Weights of a small mixture-of-experts language model, trained from scratch on English Wikipedia.
Training: a variant of Adam for the experts, 407M tokens, 6214 steps.
Below are experts of layer 4 (counted from 0) of a mixture-of-experts language model. Rows are named router (the router's row for the expert), up (a neuron's input weights, with its number), down (a neuron's output weights, with its number) and show model dimensions 64-127. Each number is 500 + 25 x the weight over its row's rms, rounded and kept within 0 to 999. Numbers have three digits each.
Before each expert's rows: a language model's description of what the expert responds to; "comes before" lists some tokens at least twice as common just after its tokens as in all text. This comes from a sample of Wikipedia text that the model never trained on. Tokens count by the router's weight.

# expert 47
It responds to: Pipe separators in sports and results tables, plus the piece 'is' inside words like W-is-consin, G-is-bert, reg-is-tered.
comes before: " ", "m", "ter", "p", " S", " N"
router:468510520522484528499489466484541460489507487466515468513508531493539490520506500442525458500502512499476450503530523524509439516515512464491512520545541509438500478493469485494539484498496479
up0:520461479523499523516527527502527510501485465474503471471496547540554472509481511494495482491508476545478472519526501509495449506535503537483476480490506470487445519490441516489496521486482505
down0:476487516466468475475515508519495504533531442490507463497483496516496443493497480470521457529490495497475485531449507497499492497473522489502518523492526509515473512520530494497487490516505503
up1:453463519499481530483539525470526465541532500487497499491500485505503480512488505483533519517492501489508489474532459537510484489466541525484507499527505457496435516466444494485479547479480475
down1:522459517528582472488508507455529460512471486530485524517486500480511530503482536541521506524517488496491522496470490514526487538499546539479471486494538504490528495500503519472475489492510535
up2:488526523478503527519548519479560509481505549526516432504459494481519482454509488491526530517490496489516459514518536496549499498534530474480473489506513487465525460499477456508480517509506531
down2:522478501532517495493526544510524483528497491545491518514498533494519522518512536505458413497557481518464499491516529511519505505473501497474525546523470529504532498496496506474503486491531526
up3:521486512515489508507502504529519475474450496496512500527474509529535514493507445503495540525509500465521491489523482513541437482464501521505502528468519504494524504496490557521507492530451498
down3:543475518480529493479512532523540514459484566535530478474503494530506552463500511493515491508466517482522538493495484486500453449491476505497501495484513502534514498496536530440534531506511509
up4:466517489502535496506497506560490502461477520472480488556482518475520489506517479516536455514540509474514499491489502512512456504468543494484538560512543497466451532485452508501515513493490506
down4:495488506442538503499481499490515440490487471485486538558522507480506489474484497509532492517508476493466478526472559493455481507489520504521511507507504505510455486450545493463476489514501497
up5:492469499527446569487545497513553523492446504516509492504516507520480517505502503512502535501523481523500536487502520538501525468465506533528506489506514601488473472520501450520536474509471523
down5:540471517546495524496470507485525474499471489465490509471519482517493538495477498515520495491524484468519515472499515480461460516517496547549492489537486470538501530485528511517506461552524509
up6:465505497507459504491483485427500479504495463489516454516498454502477499492556519497504466484526492535482509502521476500528487518491525514496510505483534460500457537485519541498501447503526553
down6:516500478497468522520523530510511455548559515500530491472505509507528467494522492532509531513527499510476536550480470487522561473485518484496507508461479508515459501518533480512498544477491548
up7:508502486501494505485508515522499486498472470491483522503498492482509482511487520446523498517532506475503474467509482508512429492482474496518537516538517482428411557487463549497471475482535508
down7:462484469481547514509486501442511525501520514554482522508495549536484499488480526520567478496520512497483508496489484525482532491526491564522537475501511505479478471509517493523506513491515559
up8:481512476554474516524482530507492474469512517514494501531531488508499544486541501475490458497503498466472522463467483516540430531482542473517471530514473497481521545529505471485495521490532494
down8:500509466512494496503529495499495512502520475517491497526481486508518479527476467490493483536460521520505513541485529468508486469489465485464536508462493500570554486522537520486478520559457520
up9:457466511505489517539532484464493468486526496483535476485490518495492523476470499499478496557474519521506448518516489490479510509508464508513495516528489448470479471453514541514496499469530502
down9:532499541525522523550484505470504526471475522492500461522513481512484515449519506476476486532551482500515498493453450510511517534525479521549512503510556485517515523479483492510511490513502507
up10:501455502557500536494548470455534498519505529515506493499546518489457536495517530453526509467492475503527534492494485490498513499474483517460544466472505469450481518505501516487471503523449534
down10:458476480478517493506470535492472481485489553509529496485481482421491521472484504526512477471517496513507529487480481487446480503453491520464544454504527504485519517490522495445519502448534458
up11:521483478478506501529514508469520467520525451524514510523498475518539534456532516508511531519549562509477502493492486506497479512517522491541467494520550534499515479531469481472470512528483465
down11:497515515527502449515534488497512477481546473536477470498477480475553490522501510535492479506548535505492487477530483466521519498527505551515472490457494513498543508524505491501455522491549505
up12:470454514531484523526525550486478501524463494468481508488494550540512526496507502496485516485488487545473480502516536499488480489533468481472504495532438504477524473504465487482536485509543495
down12:474492497473490494555514561501534493503455511523528523517507533462526524455543538504525504514504492556488504493465491509513536510474509489517443489501509489502571487466496525493451496496493497
up13:536470482496517500496478481466525491473500523474530456521535517486496514493531530490495517472488517510557505464480494541514472499486470501490476473545522503481502464484474527464452514530545521
down13:484530510471480533498495501537537509502523509536525497468489469504483520499497542519492505484493503526536511465505464483518496508447494492545473483475472467473474535476492497504480488538495506
up14:432493518500475536494520523504515458483461480506476507483517469555547505521500532503486471494502485487484512518497460570494497508437533467470492485544480479463488543512509470519475473487521461
down14:510493481497475516488480453494523533466528489511477504515487469520511515501462491542516514491498534525494458488494489469473515505536479542532499536506522497509539503465530502480516492549506500

# expert 55
It responds to: The, and, commas and line breaks after punctuation or known as, such as known as the, sentence-initial The after a paragraph break.
comes before: "-", " s", "\n", " f", " the", " c"
router:488495534545503523506492484519515469489497480447539464517488527481545533490502496500515487531502536490485472495506518542516491575497507469490503496524549513464489492504472491491508498523463486
up0:530512503480525517542534447498533524491484530486513483498486517501559511528507526506484495500512446476489486495514538480479477499484514506476497464504519506478517491537510490513513492483470442
down0:484501503474497505526498506457487465449532508472491506464535479462462515466505513512470445493504517528511439514530498504505525500478532503512471571491541502500495488491522511475505487469538505
up1:520466490532523518522483490506510478466531552536520500513521486483480534470471535509536512486461474486460481430506538493479510506510518486488469480507496470489497493444469534493503483489458442
down1:515464530531490435540497498529513558500513485505538490523526536488508483530529511491510505467512501521477517480541477502471492494499539493510453525485453473502501497499451544517515475473474496
up2:514473510504512502514542492502515485521499503457523499494518529487503512500535495546495523530526488471459529483527531504556497479500513476463462567477547523497439523484470517505533494443495463
down2:483486503498530446499469449503478518519551498513469477492492508508505498520496532545487503490508517501536489473507520472487543533526476461510523516499497514519489474462536492498477477539491527
up3:485529508512531503489519487497478487508526517504473486557487541486529542491480513523506482505508510465528490504527530499422503522507469513463506500519509492492516435532470493492498527489523506
down3:494464484469511501484517495482525544476520481525527505501521473504480530502541437482517541498519536517509517496450469518500505496506525488571474509531510478489455484455479452504484504507484503
up4:498501529527510507535496443518518522454492461508514520483443511455495508540542500480460495535498489511458507478497479494508500519512511498486499532501541474461522489508499542458534523498494468
down4:489485515506465532509479545481474475523535519492512527542463499522522488509483532536499471491468507484500537536520490483481495488496490499489499479506465531513491473548499491476517468443513492
up5:548538506529496496476499502531530532471495448516498468505521501483527479518496485542533522458523497487460504503484539496487439529482518524524517452481497546492503477469541501542505491481474466
down5:493480492548535489500519488502484495477493521518502504436523492523534469491475492502424492515492502491442497494507517524470475444485479505480505513561483490537486520520520530498509462505501480
up6:500467459526485535529534489526489505499472514487455481493515486460549476471464474519490477484495514468462525520536542518540476533471580516539488461497505549504500545544490468534518488483499484
down6:500495499507469510527472497512472526510491533506553494504495464538529541474507477499487460510502534488503509494496452500477496526514500481499471481483512507523523485460496489475525541506543523
up7:488452489490454498525496501470511528485465491497510497484501512450541543486475546499517517493517486509524470521498489504447482485488566498552507495503544549494485494465491502496514506540457460
down7:458532487507485488460502524513523525529456533462537468468485494465466534495477467485509474506497481527448508522507540492527515520517481590503555482513486500474533511497490497517523535523510514
up8:492522496472488489513460477518513511484500509538477538465497514497510533473494485526485465537468472503447500525464515491488475550486519493501523526508512552493474505520530475504515450527476496
down8:480510494494452514536459522463521445521518510464498502534519544506470533492478523507515469500492498502487487508515509509508471518513500472537495469511539507497464539521482571504504505525494489
up9:540470506492533516467537510484506494478498472535516470461492492507501495525499498506520499494454480527507521500499516512496539506506511478479486464511452465495495481463531501464494487540540482
down9:494506492496492506496556469467479565513515512530484523473500434505565497506499511490490517497475519507491504497509468498470488531490499498470497532494525501505490519486503484470547530450503484
up10:512441523516522490491534490481514487469505519478501506464485526504502500536520513497497544487527500495499502461530548482493463495514473529460478555503521487494533479503536479545527514516452453
down10:490490514480514435561538474529508490504490489493466500483524551516514511503527523535473453498547492506511514513510500501515499505510468501478465500493503533490500506576504508483500473496509462
up11:517529497496538530475483519540507529510502480499507509470488520497510544509544517487489501496484468538474523492467486536451515521475533459475534528501525540450485512519487504474504470530509504
down11:478502538469476506517451480503504544484490485494514530506504526508540492515506483513456521476511474463525507476516471455513499528477495510530503497520469508442453472474499452520522471500462477
up12:536493488556507503520550509456546471493503483489530500509481510478512463533491511487538483471505537498524459515515515505524490500510469496538478494491545506489479531471495489540497497510474521
down12:498497491493512460475473535487501515470499493456474526477532506466488495479478492520537496480533522514496507477495475488493515485523474503488500489497494522585515474479510515510463488512553488
up13:458459518520496502502469501494547547501536450507472493457487480499520511476507479507496487498462496490507487483548482534503503542511466529471517509527488556494498504485501482549527498506492471
down13:513466546519511505471488526489520546531517499486558488479493490565557506483498535525505511507506487453519526481435501476455536466530492523496526475458513510520481497493496507519485467519483497
up14:487457516517471503512528512519458496485499497534458463531498463476523482522519502470479537501534489505528470512508471501516491533499521496494513493494519491487419467497493480461523476539497521
down14:517461554521483468504478495475470480521509471540508484527518491482475519523499471451497527524488492520525500511467523516465498492523504535501526479453517495504527540519502502521489543485484504

# expert 56
It responds to: Plural, possessive and verb -s/-es endings before punctuation or of, as in Guard-s, Angel-es, father'-s, continu-es.
comes before: ",", ".", " of", " and", " in", "on"
router:494485497537503546492494484510485483468510490458513455528520551493513481494501512465543494496496526524488507483531493557518492538505518519481507503505516485433486468517500514529521487509509489
up0:534481537540502501504472453487483507501468511528497485520530496473498497497485490533568451499492564492536513521498494529454462527470494452477520511515520507469493481459488484538496542506488514
down0:487482524508506514508497511510490482508487498511470530460509509503507539508512542537491507491552518519525472506504515491457487454523507482473503502484538504491494527500492516458470535487507507
up1:525506487500494502500523522531511480486521474524508529515512483476497503501539481495506494478524560500451491484541473514503477502476502471497499530574459566477507503492437507466548503499452509
down1:520512468515503514474542536505459455497494512491506489479547489477535520502502472541480520533514481502468487479508475506502570480495496462504468520456463511533504519503486517533491507511480510
up2:513481498487519483528489474449483482494498497527493511509496495514555493466536499441532508530537543510497523546567493523479501487513494495515477545490487480469518494503502477465554511496527500
down2:440514494441502523535465509491482516512547528528508498541472499518498486478529511474517503516518474466494488435525513487496507528435509491487528500506479493504513527506551496541489500469503505
up3:488480468495511490509509502488499493498495494451533507472494520517536481493497470491554512469467471532537485494495524510467476497499455446521525474506487465496499494544513496507518501529537501
down3:471510523533510449455511479518464490482508479471562517533499510507509514512489479492466524464510515490511520527516514508506512519500522517524506436491516486570506490503482488509525473504503502
up4:418503537514513514511526518518490487469488519472518512503490504505499538507496502517543467500517494488485499528542492495465502493439534493480516495478535500475471525529501491499505507524513521
down4:534502555478530491530506536439443498515503476501512475464477502471505462495529501482468505485491507493474524512549515537488508508514491495553529455485530503506470509497522512533471551490481523
up5:501513488487457561463479486484460497482505477526443486473490484520520546509503479504474528465461510489478519488462493506464483497488498471446492494532504511477539461499502487546545511473517499
down5:497499490500504488495513452487508482466532527540484490478492503558542546497487490469519507526468490495519543506502497475479497468464445529538485505501517486491539543491493504535479511496505515
up6:538509464506512520527571512522523521514488530487492509480491533463481514547502510498506515485499468500518512479524499493512489514530474485496546520507535500488495488457516470516523460467458434
down6:461535483491560455533488510498473521477506455486489532508458485496461513491523503504546506518509519519510502451540498477495476529463513525509513529464529485548522504494508516500441498509532511
up7:478500505531484531494477480522479484468520504491495506507489517501539460472489505457497508532500497504480499501468506550491504491498437539540522528504511523503514506473499555536502532522491489
down7:479456481554491515510468496497480538499486516472499497479494508560525505502518490533542482516528529503479516441515491480488511507560496450496477511468462495582552499515504470486457466501499482
up8:463483480531475483478491505473481510435490495461472453553490502504482439503501488478490456542540529513506492549494458512513484453499519500530464518509470579479440505513523489470485472458509511
down8:470503475499521526500540513492510563529521471498571521510524506503507509497442472478503541498506526488527461502477522478512505521504511517447514511521480497489500494485515501505488506493472545
up9:538470546543488525480502503480520490481502517439549509496520527527502501488557513478554504480489500519509474503520508518492475477498554505508505479474475473496498495515499475494496495510491525
down9:507508470479516481506526520522517491491512500524452522515495566505487481525468477497511496454512549542490510514469504488491509447505491525527517450512538438511495470457526486502530521467576493
up10:480494474521498496492472457493509513530472482505552512463505483475540510475504506492478506525474510480476442497493508486489489470497471497510495491499497566460526466472491446540482494524508444
down10:523445497505500555511517522493476494494532504500525525501457473466522505498523526492525506446543519479491507507492504453496518470507510457503486495476496475519484495498493492494498470476513541
up11:499539521501492489546514499473471536486487505455521552527458472524513518539548527502465479508533479502498503515485486496504478544490512473519520499549506479475506481512503537503485489514531503
down11:480480532524501499506473494465530471500532500506494478509520510468453503512494473550480529469501516474496481508476536476521508493484473440496521509470515527494498491540490507471522449487465527
up12:528528455512497523499488482481497475506477446542469493513464507508532518506511497476511525495499488514494504495526549544470504525536536534487486499508494507500482495468466529499498548491506480
down12:484473511503563453486523500468524461460505485489499515477490508551516488528528493500485541490493490530522515529501497484513467479521494474494532491459494519519479544508504439497481454474447530
up13:479509489506515506498474507457500473462463482504501462497466502508469489491517516516460504497461491536526496540470478521523492476513509467450500492517497485480536505477506517478478527510538524
down13:519436510526539517507513477484470490477496479512490505492533466514534498519489537493491483530524443516540531515492525524472486521551501483487515508473548474511479502493524529500478494482523533
up14:503523489542485579503484466532508518450507495489491455500489482481521523466498509507538487520497527481521495505488514510501480526491508434520530506504520476473469514526514478472535497501505506
down14:517462526510533550547505510443500490531484534480494493514511483479473500484480491516487511503492518467503499504480477441503522468500477540515474463518475499480476496445495476479510513477497452